config = dict(
    num_hidden_layers=9,
    hidden_size=320,
    n_experts=16,
    experts_per_token=1,
    d_expert=816,
    d_shared_expert=0,
    hidden_act='gelu',
    moe_layers=[1, 2, 3, 4, 5, 6, 7, 8],
    router_score='softmax',
    normalize_top_k=False,
    routed_scale=4.34,
    balance_loss=0.000693,
    balance_bias=True,
    router_z_loss=0.0001,
    router_bias=True,
    init_std_router=0.0152,
    lr_router=0.000549,
    num_attention_heads=10,
    num_key_value_heads=10,
    head_dim=32,
    vocab_size=23213,
    norm='layernorm',
    norm_place='pre',
    norm_eps=1e-05,
    positions='learned',
    qk_norm=False,
    attn_scale=0.177,
    tie_word_embeddings=True,
    parallel_block=False,
    init='normal',
    init_std_qkv=0.0246,
    init_std_o=0.0246,
    init_std_up=0.0246,
    init_std_down=0.0246,
    optimizer='muon_variant',
    learning_rate=0.00807,
    lr_mult_o=2.0,
    lr_mult_down=3.0,
    beta1=0.93,
    lr_head=0.00715,
    max_grad_norm=2.0,
    warmup_steps=200,
    schedule='wsd',
    decay_fraction=0.683,
    decay_shape='linear',
    final_lr_fraction=0.05,
    batch_tokens=65536,
    max_seq_len=1024,
    doc_mask=True,
    train_tokens=377600000,
    max_steps=5762,
    dataset='wikipedia_en',
)
Below are experts of layer 4 (counted from 0) of a mixture-of-experts language model. Rows are named router (the router's row for the expert), up (a neuron's input weights, with its number) and show model dimensions 160-239. Each number is 128 + 32 x the weight over its row's rms, rounded and kept within 0 to 255. Numbers have three digits each.
Before each expert's rows: "gets" lists some tokens that make up at least twice as much of what it gets as of all text. This comes from a sample of Wikipedia text that the model never trained on. Tokens count by the router's weight.

# expert 2
gets: "\n\n", " to", " of", "===", "==", " by"
router:072144110188134129189139094034091130075139163134095089114095128117150152132108198156162189111140127104121119143125044102163120131184162120153077128111119179180101155140139123122138104112121132160082121128110143136136126139131114168132085164
up9:083119117192127143124122086184135159188166160179118125175081051121107119043134090177173146095196159145147114101181123125116076129136149077098092151105161069164114100097157197111162103176129124070119127112079179102130121145135132099149106155
up10:174176135172160178120199106112101079095080115128155141136116113195094153103170129171146124109112058143158184213156178107131128116158116094106136085125144145113100181150180156138123123054140116079144121132090117170142117130143108113148131125
up11:126183110106087109097168094120178127072129087103163101139189125125131169137157139214187087148118114133155135131117071113166153170168052145153103158112158154150167113099100109075075102115131139110148060069119156144091183095154147167128141110
up12:192053105090136151128114134152061129114080141092082123128148119160066099123157185049191095134079085122126123179171130132146092142136143090052160142055115096124169164116142113121107087136156124163173136098126150115150073147135152168141167135
up13:090123153097174101092170111143146092099087131135134069139102145157147149076095112108158123095048175188127095109085179123093098124119121117108142076138163131158098176057157154143150171160098128147118103174140138166117158167072169122125103143
up14:116067097093160115087114109158157110081167089163138097146163090150108175102168179135109143144112085141142120145125060069092195106134115151120035104069179141146129128141112123089063185161123087070157167139184107136071150114130165109141073112
up15:141134175168139151122192158108169132129114202134118050155135091153108107099162150136145094131151126134119156099172168144127153185148171181146137113167098128177120122117080184114150089094131122116140077119141117097134151134153151078115073081
up16:138147120144082074112143086105167158132121160113161098073148118131086146146142155154087093125161132117117088147156061067116141104116164120089113156093100151139179048117156185122043152190118171133128148125145156162112123128130069111183121181
up17:152166102175160146079143175152177091103128148101140155128100116110179134151098094107132195095120140110138109102141143171128127000110134126183150127116118094155144161119174196130081115133180144133173130083115155083084113162190123121130136089
up18:091145107144177069118185114134179115114124107094134110090154112161144115125100175083143133140105107160158133163132142092129146128099134132079145150153138128076146122144133124115157158155089163083151160118103141163066093206152159148138125088
up19:105056110127128068208117143104154190140129097139075100189093190059110110073147111144146136076106098152137061111149201174153126102069162096107145138132136129125061111130127049098124123159146107170149181114151153065166128096128118154137105113
up20:153105099092084139117135226114149118101104060155098132124145150122084088164098103146115107110154143082168158100134135144108094101113127162151118096055174104088134184113136159153118111173094088150130152052165128144119069109174094144126144160
up21:143116124157102113128115106115122107121141116097132112082168127145069124083125139132192151143120158133150104119125065177171136127115173189124156105138158132146101103162139159121120135146084126122148099123166062152075124112181125098098119171
up22:175161087103142105198158134124174102126088165095105206142077175136138131116105167080176097063181171097110130117169125132174202106123146122061106095187110109138165144148190108131116139165120150130155155080122161108087166090165123092155079137
up23:149157102121113125145078183141150122117092090148187166172128155119178098150123143225104145075145095123132094092135150136081090107115127191150116184108113138109066118140122149118142187144193107119112147177070092156153174177151128171188164111
up24:161096152099094151126150123149141126131146149156147122143125091117107117083150182130119165105152143119151181104204112112090154168116119105136107131135139162105115181126099185162107154154131103130126099151119123118148126126172133129120105132
up25:177082086155099181109118081115160147165134098124129177155113115161136120064136192098165109089139173111158133163124122126094186085148071174128153067177125127080092139141150136134150072176219115168133144145102117197129171165116116120135117131
up26:142141146125178127053084143156126081120068152157120131132090132169106150103140111145167133089154137121160141092113142147190105101089098116169115158139132093052181144138141140140180163153197089096112109106136135089163097151151148133088099083
up27:137118144051144150107167123114134152054119148130111097169057118126098161103117116088175154133144158109144154097114109166137133166116117117103122121081151097152132047118148195175160127112140101151095129189109170129062141135139127147066162139
up28:174192101091171086146082156106128103146158104070097122092124120126096110149145161161090144104096143108124186134131083143093148088152115119115124082143167199114162145138148121092147155148109108096155115043130189152131144137203138131076167128
up29:119191106104181097175142072176117098172075110118142125135127150114138134166208121112188141149163188101137123098131149080127124106090121122134110127147159093153136109116115150126125158128113099161164093151054183135102170129112156092113102155

# expert 8
gets: " the", " The", " of the", " in the", ", the", "The"
router:108151132172146108118160175087137131091198152118110116135117062171126137182105139111118181179175148050130109147109094082177028112139137109079103125105141121135142169115138150128113152126120113135222134151159078179108101103121161117151115160
up9:120108102154067151105136171155118187133102197125128152132097167159128116132155164171153139122111083123090176120106137093126131151122133115097127092059196103138111063116072123064156077147126085168160087193212130150139145119081125089139152133
up10:144082134087106148072159099148127098073115151133139117092084138144181142125135131090108129181141153094172098109088092169125201092106150132136130153152125159206136173166100129108129123106108132140134167133113151123131131123131162104184188097
up11:064175142150173113131131155118132110109127126167085145157137133147118159157147133144089132125165110135169172112083046069107136058137055142129115131090245095081073138136106189187149122180090180144092120182116178086138117136112138058146155048
up12:147144084098149124096125103076137142193110106133085142123118113130163156089070156148102132110181079148152199148124048074115116117117128153096143116166153181106164128065160108179088107157094138109129144107149129150093117156170131156120092147
up13:110131055133136148166096106181102177110066076074161180075173133148150103163152116120144116151169135104101141136114079132120072186223104159129195144148118127068126143134116115201138175169144137059163148093125126142136122120150156143066173104
up14:144121069156103144193111181149152071140149169062134140117146103169107082185065115133160117036126163097139191104090081087137158131130089095175168146113126125117100140155135174098099190178153131105119192054110120154197132053124107128113136095
up15:127133118159086139104117133150097122133122100175158104051156074195102147091154141134153167151214098108097139164109106121120085236149149144139073143110090101170133146115173123140095152066167198092180149128156094138145191109155107162079140106
up16:136131133095192121149153118120169178118077125112057189117058137102113133182090138124141126131115121101122143116128107143193108068196123121119140113134128115103113157127098091126092131113069137093123085052185080165121106117136119139103099156
up17:114124166124117108059137096128117178220111125074140132103107128100162126117156070134117150116164141165129104175117155107135079157129121105095112141124121127135133113128132083136162148084120118106187075133172144128135135136124145093139104104
up18:079132141141161146136183068152107105097127079149093154155119096129151160170116107128072108153126119155139129170089058101117145086109164163165175149062173064101103139142137162167146116147090141125168058164181113157088115159150161113125126100
up19:126100118151144147118085104128153087101116088089201140111133145168070065135104084152115154165085161120130104135113137111165150110153071133147119094119079082147121111180092155134119112150176137147140123143102123135060121150132057205138146104
up20:188128083185167089152169191134127154120114124111153124119133084185100164090119179164100144089115114136148120152148163106037121115127119133107171135129108096146155120162132149122159077153125142073157180127105127088089117133113115126151148178
up21:158171166202086150153081197196152127130087081116134162151072168165085148145118081119133122156108094172101146086063141065060133058096119078134165129069137151081102182213132104135113100106139227131100196093093174060125135141164155077131143137
up22:145131094130148137105225155089150172184138106065114140127095149151140145138113165106114163141120092114132149138088093070130122104114094113092099103164147121171097090127131137101164162136113126143161096136115126167120117110143128170105065098
up23:087136148072185166196148121132092074091153127122106082140153168110093155106109155157138208172101150124056112097106147147108065127077069139166180146152170136122095130100123191084137171103093149063145146119182079083165118115129161136124110156
up24:165112129179144184158154069108089173144140134120163103187100096162134110108183124085148185127182126114156092108114138126104147077128097166122099110188126153104098125133155123090094111104192208140137144150123108171070115162117119163098082199
up25:148110167107080203162072159138127153116094147140149142089059130118144144148127188134120134106092135148126143124178108153168216090128102087173111146141133155142100117127155091131092136116125147106100132166109066134118164142113086146159151076
up26:122134101078136155151140161125164150121076121144147098125159118134098118180202179118161107160145127130166149108109068090106133109143161086103134123088187097174059092100132082188114167122153157119124165139123125173149118099137088161054121129
up27:171121136114119162117100160112128167076166137122120164120158163136091133120118170155165111143074146125052105155127121144132101172152063118094115167134130173150131070118168153178113180094143112173098101168164125104131117105125087192105139112
up28:139124107152086123133209162129094162089150088057135078137143158122132101129175100171144140153197139127157178095117159076087204135046119130117163166131165172168125099129142104118164193112178124161156130123151135142119141152062160109117153169
up29:115146140090132142185099090175147154131108117127149111127115112093172100162137131083151100099156112106127072104176116127138131107154087150171161143117164124120116089160166157148091149114117125128154168120112145129123163129153155175020104135

# expert 7
gets: "C", "S", "M", "R", "A", "B"
router:110152127150124164110149096074148126149125103056143100133121077151124147154132102099124125115091145115129126121034117116133104135155141093102103234107181101093154182122140112145106177165137081100170117111148139060174073164123121137111107145
up9:065107129110136137127173180184104127116127133146124211129139148097096094111078107140096141086142135140179089176104118152146070091128081146165116168076115156164154123119088108114141128104121078112184193168113074143172097101152170180130089155
up10:141190100126161135143098143147124147078202090180141106112073154150115078175069140121121183094097126152144092107131135160109194180131126118145064154179114109109110120186117119169129091169135086132089175133145151164161110071086107104072092125
up11:144059161112163140108151181109170086133163165173119115171186118138137136131151138144157150137097188175097124162133048146105135119132144143097087104148150071115129113131102065146178097162140127110074126113110088175082087158134145154117113128
up12:146175140062161117124079154112148096099139163140118142166152134137137125129129093130105149189069140123155115118109149120130169077182153169110090094049146109146114084123080155142082140123103131138128145104182123162188068115136184127071100145
up13:121091067184127104124077065139133151137115101079127105136154082226146157168084072141063112021110139082087154099142100083181095150102100142102107191147114152154070104182129125113162109085087129065089174130168143135130147122110080109132139091
up14:174089138163129109156110147092102087085146074099109131146145156156128153203099209101191169143108134155063167143113140158134147161098139161107136115122138092130095135103148147065135110165159136096088132106101117058089098117153135106076110128
up15:161163110138081152135116106115136127120173121098141162077091107151151114154173127176104159152136129087142097116109107130123097099120109100124117140086154181148075128150160106123136133141150135135144087116159056104101141118104131147127134102
up16:092089138116095063078153152110164093153124131074124207154085162156155123139103144159226147128114069106152125137162121110137091093125181111113071136132103127139128128068161113091151109132088101192181075094134101129111128206150176154178117110
up17:163064135103109168156133126121135175128100116190086091129148130132148120175098147088115163162197128091110160151108137158145125080118105183093131177081169147161124089159108147121053044188135189078138104126113097104149072082102155139112103105
up18:118173124097137137170149143157093167117127093136110167161153065121120123153147167151160139159130106098147141091088103137126109102086132120129097171148141114152130141100133141078093152108128124214136105120142213165143139133091091195218129097
up19:184131123174131140116140119094128060122160085088181102119121067147162113145127148083144100190160075112095187116074143133129137123119156092128180119140149103113179091078146152140193138124100124097138119160143084153116232106126153123152138137
up20:136123135105153117182137112093101107135142156160136144051151125195154133144113151172132113165135123158206111175092088117163097168125218130097121147103161114119096170209117121131143120155170115141135170098058155139086139128152110114128112121
up21:194123182167146191095135108116125171157166166105131157125133199149147040152062157097114103149187162114149120122170149126127140123048149076138119110126107167118137106091092113086130100128135120118094064106127120142114117136110157149129126136
up22:110123064140124152132109127116174129068187122108112148118139107154101100197109124132138104132111154141115082141167138155161172125146187080167102124061113101091168135086140115073140129139088135163125107108196028127148117132134135146125106159
up23:181167144155124132156150112135164115131157143150137101118136120121146082118139163115086092086134108156090108158123103121116147120111123083147099159160128159111147178125132133181155148169152108085125040124085137117104154141152153141088166124
up24:080128117075151114103140117144118117164151101132128113142229123138027147103103166136089130079133097149125071138133145159092086126113150097104053166151153136169152104141145158076152124140078122074165152055137123151090132167189121132149102145
up25:091177170157089147121205161138069173156156116070116113108111107138136105125145156163115115124140113138129090143113094150113130147177115104090101132042145113167105146119103091121089134161132037144124101136077149104142132149120129084099154130
up26:143132166107093144167099102155137102159165137141125127104156125154096167187157131147130129190150106152123068132121166139133155062138080140134168126157159157173133091174163166121131095210108143165132074153123128059188120141122138114151050116
up27:160094145165140084148062127088164160065115139126117090122101139151113135145158112137147188086125080176150180152133110077187116116172161064145135092123138099097086165101093126153161162161106123169111164093066108071138127122142141092093136137
up28:175117095146130115112112078150102082120085133106174151138089131131089099171128094131170200169168115063118076196109081144154048091109099117139133108098124126119108096110120138148083143132120084097155085140172121137116148106170079093113128158
up29:120082117122154196132104162140118124205113121088135116109110122131148109139087148097148180154171090164141180106162115102147087169116130187087136136139170122118174150133134139116149075164162150106151135081118101106147145149197121128114136117

# expert 4
gets: "\n", " | ", "2", "1", "0", "3"
router:121105142120214123095129155117141147126106157119150145171132106133090207109128126129130118194118132153063153095103086116131130119209139115165176131089128133136105147092158053164145092127154082062142133096118130110115123208128096140112149167
up9:101157166100173093129146111096134117141075128094130152118107141160089171178160163097171154085161196132141156104158120099109089083083115131165124122083168156074133131144115123153121110084132164122136161119124069145134066177166100099128072112
up10:103140119106097176138088119159125085146153081117125116163124090149135088080139151155138143122145206082155163194174087137131106055143108111108119125121106129154159192082126155158134082100135180118057146107133130129096141115185140130137127166
up11:147124133125140119169143115119109077116163111109143055161087165151140043147088139126152071170097105112136119162160089071187106079109111136161095095135056187133136106182121142168088131166113129116147188145172063143166120109124149115137104130
up12:094126152129174100120150139153145148124153123108164128131097072141119106139120125126099116190114110097134091139160112155079130102127180116109194168104158152162090098140142104074141134170105117123164134109155114166099148118118149109170099067
up13:105058108127126110119145122158140128037111097143108113185083088122140150136106121156129128151127122108142159144130126103088125168142117131145089193060191104095098145146126147119134133130126077104080101162189127125162138122104106130098180122
up14:140101157035125121118100184106194092161184082094118135083132141127096180133153149079169137158170116110101093098110099120144115114177165160165059143063130124195105124120079097108113125153110176158150155150094073097185191182123057182194136087
up15:113102077117153132112091100076066156084134158128058162195132201181170111159167131175126173085116118149117082144093094113156175174142157146175130148151184138111172131141132142107077142174141081167111099117113124153125123136106126161117147127
up16:139152118138114160114166146102116106104124084140147133101118156169129111105080142167150168137163075135169142167099110151123072117150085150101079126114078101129116184126113132125199146106138165165136140118147106128089128174156165077097112135
up17:103083130139190063087108100135114129096081149177150112111112128130187120183158098092100173141042107113116109123133161174146104113075121133134122153078128139052167128079249122198078143139143145132138113167131142130106117102137134111098147164
up18:112102127173089057174139089115135107076125118154185108084121088139126171165076150051158113122159135171126144158159118163124140164171089163189123164139120140127072091154127107114103122096133076111139151119167193139117120130133150122134110113
up19:084105104122132137129136153165119166183150110120153129101105151126162124106104091105171183155091142130145131147103116161183079099122153160190136192157107144122140096144107122174107067136184100086168193144132148131072111132131119142116127152
up20:096141135123142114137114114130185160150147169120095134100105096123150091169121148129141126120123097134097117139090138137088138124099109137119155152187161074103135110099167156166131108092081092126184115027091101124118153183127149118187132106
up21:182115131099105084154140127079100124161172133137159135142140146183095091115131163091150133138143121131123132144075077149129132109058139096163143107123118199132152122150227129164074104093145165115131185089141145140120080183143197131140130115
up22:115158112180125109124205144148143171160143137120149107143119146158101089102173088112145145148129171082095158130128118115129081163103087148159112099108162123112085105140087175125148112135115062096112103124143157154158087158134140177171187136
up23:109111143092181113085138118088075130220189176128083101117149151171078176112132144108100090086071118107090124087092132166091156122140158117149151168136184107068159132155147121086146099127137141129173121159162098139132184099138143110147155228
up24:140144084074116103075117133161160156145120068145065094129086169130113067139089127106104144088192102151134152123126059166156108122165145099141094112137124132116099107128094127122098075255163109094141123143182098148126180120156111144138134074
up25:105171145195147140069137181086071164103109099082147147091100128108169073098075150121117163159171146126132176166146130115093155128170153166121088112098177146088132184098098177080140171142133150123124136095117083133143148152130126117137117132
up26:121157100078134114140065151112100130168129116069112118170102097165094079076111074103051153115136149191098104079141105204123096142121152119137128130085122127169129112101189143093121072144177151171204119096097082121184112184075105115093191095
up27:187143140142149126100092145101154162100136101107109124202125038161106148171169162086152114084101141083087167161100132122152092096077155101145124121102115121128170075141112176107151087120100176115124151110098129048110143183167153131207096116
up28:166131121082131132166130120157162145086146106131163148113143106155130142132049179110144128107163164100146133109093114145164146127156077151145125155120113133162088159094151124101106108140121191069109124135109062171104112044170153118151179120
up29:151132169147095151157123131147169131145050132099151134122163100151132102135084086153132160179081144168097091107118164120172091180158138140090142074119087099135158102087135201171042099105139151127178169118100173136115087163118193213082074150

# expert 0
gets: " and", ",", ", and", " was", " is", " or"
router:203146102159153082107157152127120140136224125113110115150138164149161100186132132123111197161115122136085122115126111093170125068077159123128127124079132107121169139156093183114104163180107101172126176106130139057114155136055085107170114126
up0:134117117131072128137074074169199191103171133090100123158091139093161163115137131168141152131099160117153139118076090010154140113111134161113091123114155141143113148151091134096131176070146139152159117152158064120103071142075161169155106120
up1:061120115154156096192116101113123091118143096114110157130065095142122108130129072121111109126121141169123108157132118145134143132098156203162170135082166202133179133128119142095084115125118151105152121124185140168192149101168161112184134182
up2:095104176100134103123147144156058051141112156153086132109152137121165135192074066121143118180187108112093110160054104147137136074088157091090114112146167174123097172086114128093143127139161141133169126174117101151152214084189068131205157087
up3:131093147141151115167175165167079136180061132144059121144162123160146145079104154163127164091133121110185124103120159146102140139103136131082180150142074124119158190143129132149181184136132201142113168141081165119098125174154149145135157186
up4:156128092197106128120145134103068152080127137127051142152091147117079123162085067188097135136101124096127138140105130142111095129175159140158136152072123131141166096158128127099118146148083158123157133112160154118116099101173149137165114134
up5:141129133152126139128116147113115091186092135124165090144130121098167140036122110187159117151137165081119124183077116143146164172090201128120136115169114101098093130123160107088115152129146203116110150110094153192121114077143093188099154118
up6:098168121098144124139159067135143127117176136151108156193096105089167129079108138112081142105148162137127107159076204140184156152151109122138164071136103088100099049120107161099092141137138111080137133083131166112123129104098181118087090122
up7:121121112130150160106120122127109175120143172119115099135098104167115070170113114055114163124140134122153148096151106156159050130131134150111107160088123176153127149136125096090163155131085108136168154122107121161072117131168136109100141153
up8:123105141149140150180113137125121189214104111111114189163130127100169137127069124164101104091112110154058113093101143113110104125101178178109122140137100100151134127095119157113124150058135151140111074141174087110133033136110174141120129192
up9:052103132169095081089146195115180106133180128168129108139111095161098126163144107115075165099091092161125115146122133128117129211143134109175150084113191139144071099110142156180105155090136152136113147139142084115139110190143114113088116105
up10:153125153138185109159115123126105183124166134165146108082123147136095143109096105106185145122019129106114079119114117111112126121159161096132149090164104115162106138139086119158188135068112145172107091164203141109145149106094150048139117158
up11:053149139125123106141200142085143146133094119141091112131131065201183198117148136166114131141122122205153070170134209120141098168191136128164129116157108132173086049118085119115155119120102114058121086082104184174113080128123103153086129169
up12:109123073138174116085070124183190136171138180174130149049116118112184067147133143140121118153114129120153109127083124101159212132150171116113076104089181159148176154095118105138120119172114111102148091115102092160175186099093128146184149082
up13:134125150132077114075178097188165103092124163119133175177145131092085109088172131158097136090137100121141210108158142157117147144144136141169158165168132127117132138120147177126132162103171093156158080128138142141117148158117081098102155119
up14:145128127110088141182121126179156160142158158137136179120098097139145089188150135144149120137156150185135110066094055095133095140121150136135079116102102167140142118090135112088103100177168131094054112117122104141106093104124142110178130135
up15:172140126157135150066152125129078122128095061071123155171103164088123161155059164130080130138071162109092144117143100075102117122093142115110153102140139182091142121037144122127120124088133107154123123132149128149125122107120097159162097130
up16:088158155132117068086163121145156155137163130103162132130138047134142138077093156163138130125116186134202149160127128140106103146104124100172127124099110092108082183118158153109099149169114115124194181093105116151149237118108172131126109152
up17:158151114091114148189147100144153106055186186154122163150148097128096100114081127100115121074176163129174106126136104063128092143109120150130130070133157120129059088141139205114080137144132066126162109116173102138129147159149121135133105126
up18:104129122099175136131153080124110077120138126074154078116127116088126093074091121127131080165099116171125116191164138096112170132152169112128173070101169110134146161057218181130120112102127149110119160149122153108107134136120084061149127186
up19:145120099174099138149160199091129202083130157169116103142112104187056057128115081104135168128162134113068099155115123164092082106172147148163091088129080122155156074069075162097181108086084133103147156104142118118140110141129166106083132114
up20:094227070147153201065168189193192161127118114094124073092158141138168125191121152082113120205159191123137084079118130149133107175138154146140107128132099145105153157115092095126148150109092076126138083174155107140100097095139158083140164043

# expert 3
gets: ".", ":", ";", ").", "s.", " |"
router:167139087148120151119123140039129116144105122147088135150040105139117118128103125068071197130200110141093148104140127108090093133123169121120171130062148166068114058124162185145112129185132119138142141105123192138143139144123122136125084138
up0:146060106064059114154115041150125099163093120159148117088108101159130125143143110178090117170160130077174108145167180149140102132037098166154098126125125105049111172096151202159148180126111075080132181133142206139089139200132197086154106145
up1:117124150184123133100067152172132159092182129157130088128148133133123148093115133129064183099133067109157114129160115139103113077131133132149146172139129187220093123101106109154151109156157078125125201131126147122123132139119188149135084121
up2:126097089140142098064149142118124100149150147157146103109184126132080136134097127134215091145156175176084129132140110176132103134106107153097112092115137147138123144139133122064146106098094112062201085095097193112117127158122147090111104144
up3:103101122127072163111134118084116138162129126136119116118115092090154135117115125091211125146083145142151143076118136108117129148144128196099112112110119110082143144196117115135177097101163141148150101161135152133162111135115161142168097107
up4:064139097151091137093128079062153126167112078134111069094037151112052139157144126125089116084098184163169109115179133138132197098144137130117156096156139149159173163115170093090113096109159114115174140144094124109132149146097162096128138161
up5:158088125093181080105116092051060111164136158128113140071170111120149217174093106133092177054163140124113117185032126148108155090098146101099118121149169121097128092166065154096142120120139065101179154127100133133131093163129135108148132156
up6:095081136122110172165126165125152174113090117124091078115132174103202217161173133104091130087092092140153124161122123175119158113140114114162118121079120065137134157146174118156148136105124134107187132171183093077110124138141129125145089120
up7:083133104091115142096084159132125167142071103116125142153144137082101142096129101130155116179122058138137167138187110095098168128176050110138082166163098110113088104123129102141178227177131159091151116120126120109092143078090116145084097184
up8:066117135140184154074157166196106133094109133163116085138138179123131089166146127127082064175112095098131188158120095083102165132110118155116086149163071162098143175153137126122151116146155136165156181162154120141160145108136147101110109143
up9:085188117157140058145114105105111142167148108112114164169162111146067119154157097086078162061106137151125111186122170158154092140091085190091132118144152171090149151100150176113088143121124142101140141136068108194109142078078152160106120092
up10:123117112090122089140109137122148181091154149136146166151161125138086158098099145122138100118110204153105079133135108119052150146112103077170102083138066155037078107145133213125129195150140091119143119106118146104118087175133070055123151206
up11:146091123115124132097170181055165041227121088167141092170184132118103165091090098129150109096147124129141113149133134137143131154127120100098175144133145117159185105107101134149185053097136095145088112113133133173132134139127097104121136158
up12:074106109136118158135087146154152155184141081107122152163080137101163201118160158088117134129105073154122136130144155129156169141115162084097170176115082142164169095133124063171139121073112167084153092148118159122090159079085089157146065172
up13:165118095080148175107142131082144101097082082095148120131075083113168147130150166175141168130160106154089123156176119099187123094147119173159120128087155153058185145196043111102117098158090078108163114087111118178150152106160038139098091123
up14:172138105101133140141077157179103143149145104070163122175131135116137176142117140089122119123120125119113110088068123155111081120058126153114104101081097131104130150120146112216140145139104167099181136091189224179110157156132159091164137076
up15:069138162099117199109116168090126124173126105129116115125114123083090099079157122145104064155096159119084103114125092113129115134117104187183140169169155087119140109167096083097183065138077130152139209147152150174108120105106105136092137081
up16:143188122070175170151122143173138165114132101162121140107104131151166129125156122160102168090091071157120184086069152073113132179122143125133083132134129152150202128104117094130146129132149115151091126131092136110150138126096140063169090149
up17:111096123131159109153080152119119194176202165097125185172125096156103172141101096077171177179111171140146121116097179153137154139143084142112119121122167065130139068087101159073163192137145156082101100090129139136119124120058086153160138149
up18:099135102091150111164096098055079120125137127175112103127128125160195082156084145089053174119169142164150117103171129159143120173135150188105132194139145157115092169139084137201120169108136105128121150090088117093132203109175101109119116160
up19:139107088149119147135144145147102049168101099117148134115176121134098117143136132112177107169148116123165128117095148152127153191111143088079099111127086114090128143076103153123179096147103124077136180119189111159118163171180049072111136075
up20:116153168106073168095215167084125170162166137154164137139141095156153097093149128167089137146146139144170101187139125153129175160057142087136107134135111088103087124114144118102104156146147113177106178173137161121151152062126150131085127114

# expert 14
gets: "–", "-", "\n", " |", "|", " | "
router:077137130190134152133095130140157102151116214134134126135122148153172213114133096076105133093083122100144138107057117106147117154134109125141075118140164147094089050121101191142103118131193097047108174097125146167145142175113149120102129124
up9:139098118107101118156174118131157172137061150165142144111153147173167130103106116113148133127084117088135122111123085046109163147201122045125141138071086155135110145118121106177128105124155115080145133111189163158122132135153173106139132125
up10:094155118106084079118087097102176149175153148124154094139104147153108123144151122140139187137127171128185212129108163089156114172128137128146087108212147083164148121074127208118100103124159132139094089129090057118124118112138139116087140124
up11:130158100141104095069124148124141131164141144157123123126167111136128102121140094142158154119107128122151143131126070093107106147119168120107146119119188096138113071051128103100137122130117119086122184101078076129119190125120157102072187154
up12:171127117160153114146116191147121152125140149120122116117158138125133190137119140073132075123096167102135130123119151051174072102127081094106164155105171067092110077146101194133136117165124063160105125179131149116178141078136131135102139074
up13:128133139140135104094121124128086145079104063125127048096143117130110158139128104156129138130093150119102085162132051100143108133110166108112113085096074143103107198134112105145130112100098103106114132128101149066110061142090157145140132090
up14:083199154206103163184135184097147146096197095106109106151102089156149173049118141182133103175109104190130138139163128128098117136093158127116118110101110101145129158192106164129178073151138100143106158103116095141162127140121136078147099154
up15:075166131083133160078129132182169152147154061059114154170099066125093142083096149121112136123164128138119113122128169126095096165074111143067121093140157109137158161183130152068133139056145137114138123181087110106109115130161139142136126058
up16:162118126132097184157105164069179099149084084155104083164072173089110111168120136129165155137074145078141157139127062176156166084087080109103130127122140094097112141040153100087168178140092135147088102122107162190102099113144115141109190171
up17:110142076164087120129165084126153168153107119063160139183046143173150139094151012113133138168148087148161134074201109139136106158137070094166188144159120094061108082088159194116168108093192129114153155093141135099107139136110152119109103134
up18:107126124112193143195157152121093133174177141090110132151116085111091141111073127105109106168135181098137093121171128173120159121158100156147144139144126152159122087144109159087129156173152113135154096066114162084135091117181136164155146139
up19:160121103096126158072169144155138095190142178160134110087175147118109152129141107104077119101117094124150092162095132174122083065199138129098105104067065149157171112057118112122160122106153181181096181153182171150080130140178057149147143102
up20:110084129159087105120085086159136155099065165116116087091156157151115102155167123135141170105174192197085144125089133124144212151128150070102139107095244122051127117060117184079105160089116132143118156141150169079069138120177202150086168114
up21:095131135161133162115169054104166161144096147159128106106140079168117162088113112072102134119166097125164109124134144200147106188115130090105139122152074093100119126110146103159101152135179133063107092188158094098101106129145095109107190121
up22:120105150128108093127130142154143118121103086146045128154081163166146175133108119132094166105130156165131121134140135145083105132135123122055136199091136132097172113141081172133114083143107062109096137088158169095111111102152098109173149146
up23:106125149148106136148071233094157165149176090099173097130102101109162191135093171145146159130199149121152177089156100092111132145078130137142131116106062102149135141079105124144099149105102093080132154106077160129132179126133147144095097143
up24:120172143150179102163177157165160177214104155142125158126112181086118150111113134083048126161123104101068135121148101108135112099102114129125143146124125088111117088051173120114105084145109122120152129174156121077098138139117146157126087227
up25:149101086107166123116143112116132126217134174095100133102104078095127182110070129171123145088143084136057136102165076136156149104150120107111131161121144093085069133144144161151090137130110128096122095092098156157137091167085198138171047188
up26:124149148111149129101183165071107078116138125106142083131102111120135068191084148117138175122165122101056072092142155109120157124148060160121097101151180152129119154181107117122134149153140155147093107122067124136159186131118168104076152170
up27:083137102103150151082191095103126079135135117129161123149114168143121103152159157072092171173155170133210079138123117167104120141087163153122123118126185150178143139168160110108157201103174080121161103154134114123102114123098158180155111140
up28:131078195120080165080145104180129081100077128122187095120103181145147153146189175098079103086161143197124131135156085124135112062152123158129073131114120175155197147098075163166116112086136091083105119077162117068142124105132089153118082143
up29:131123108177163100114135128120097124148110075111099128098117156189135129140098130117124128062209114139109172120184120070131136069146138121174107140115187142117095111158111041206195132142146166122119167100149115200156119147166070124100125161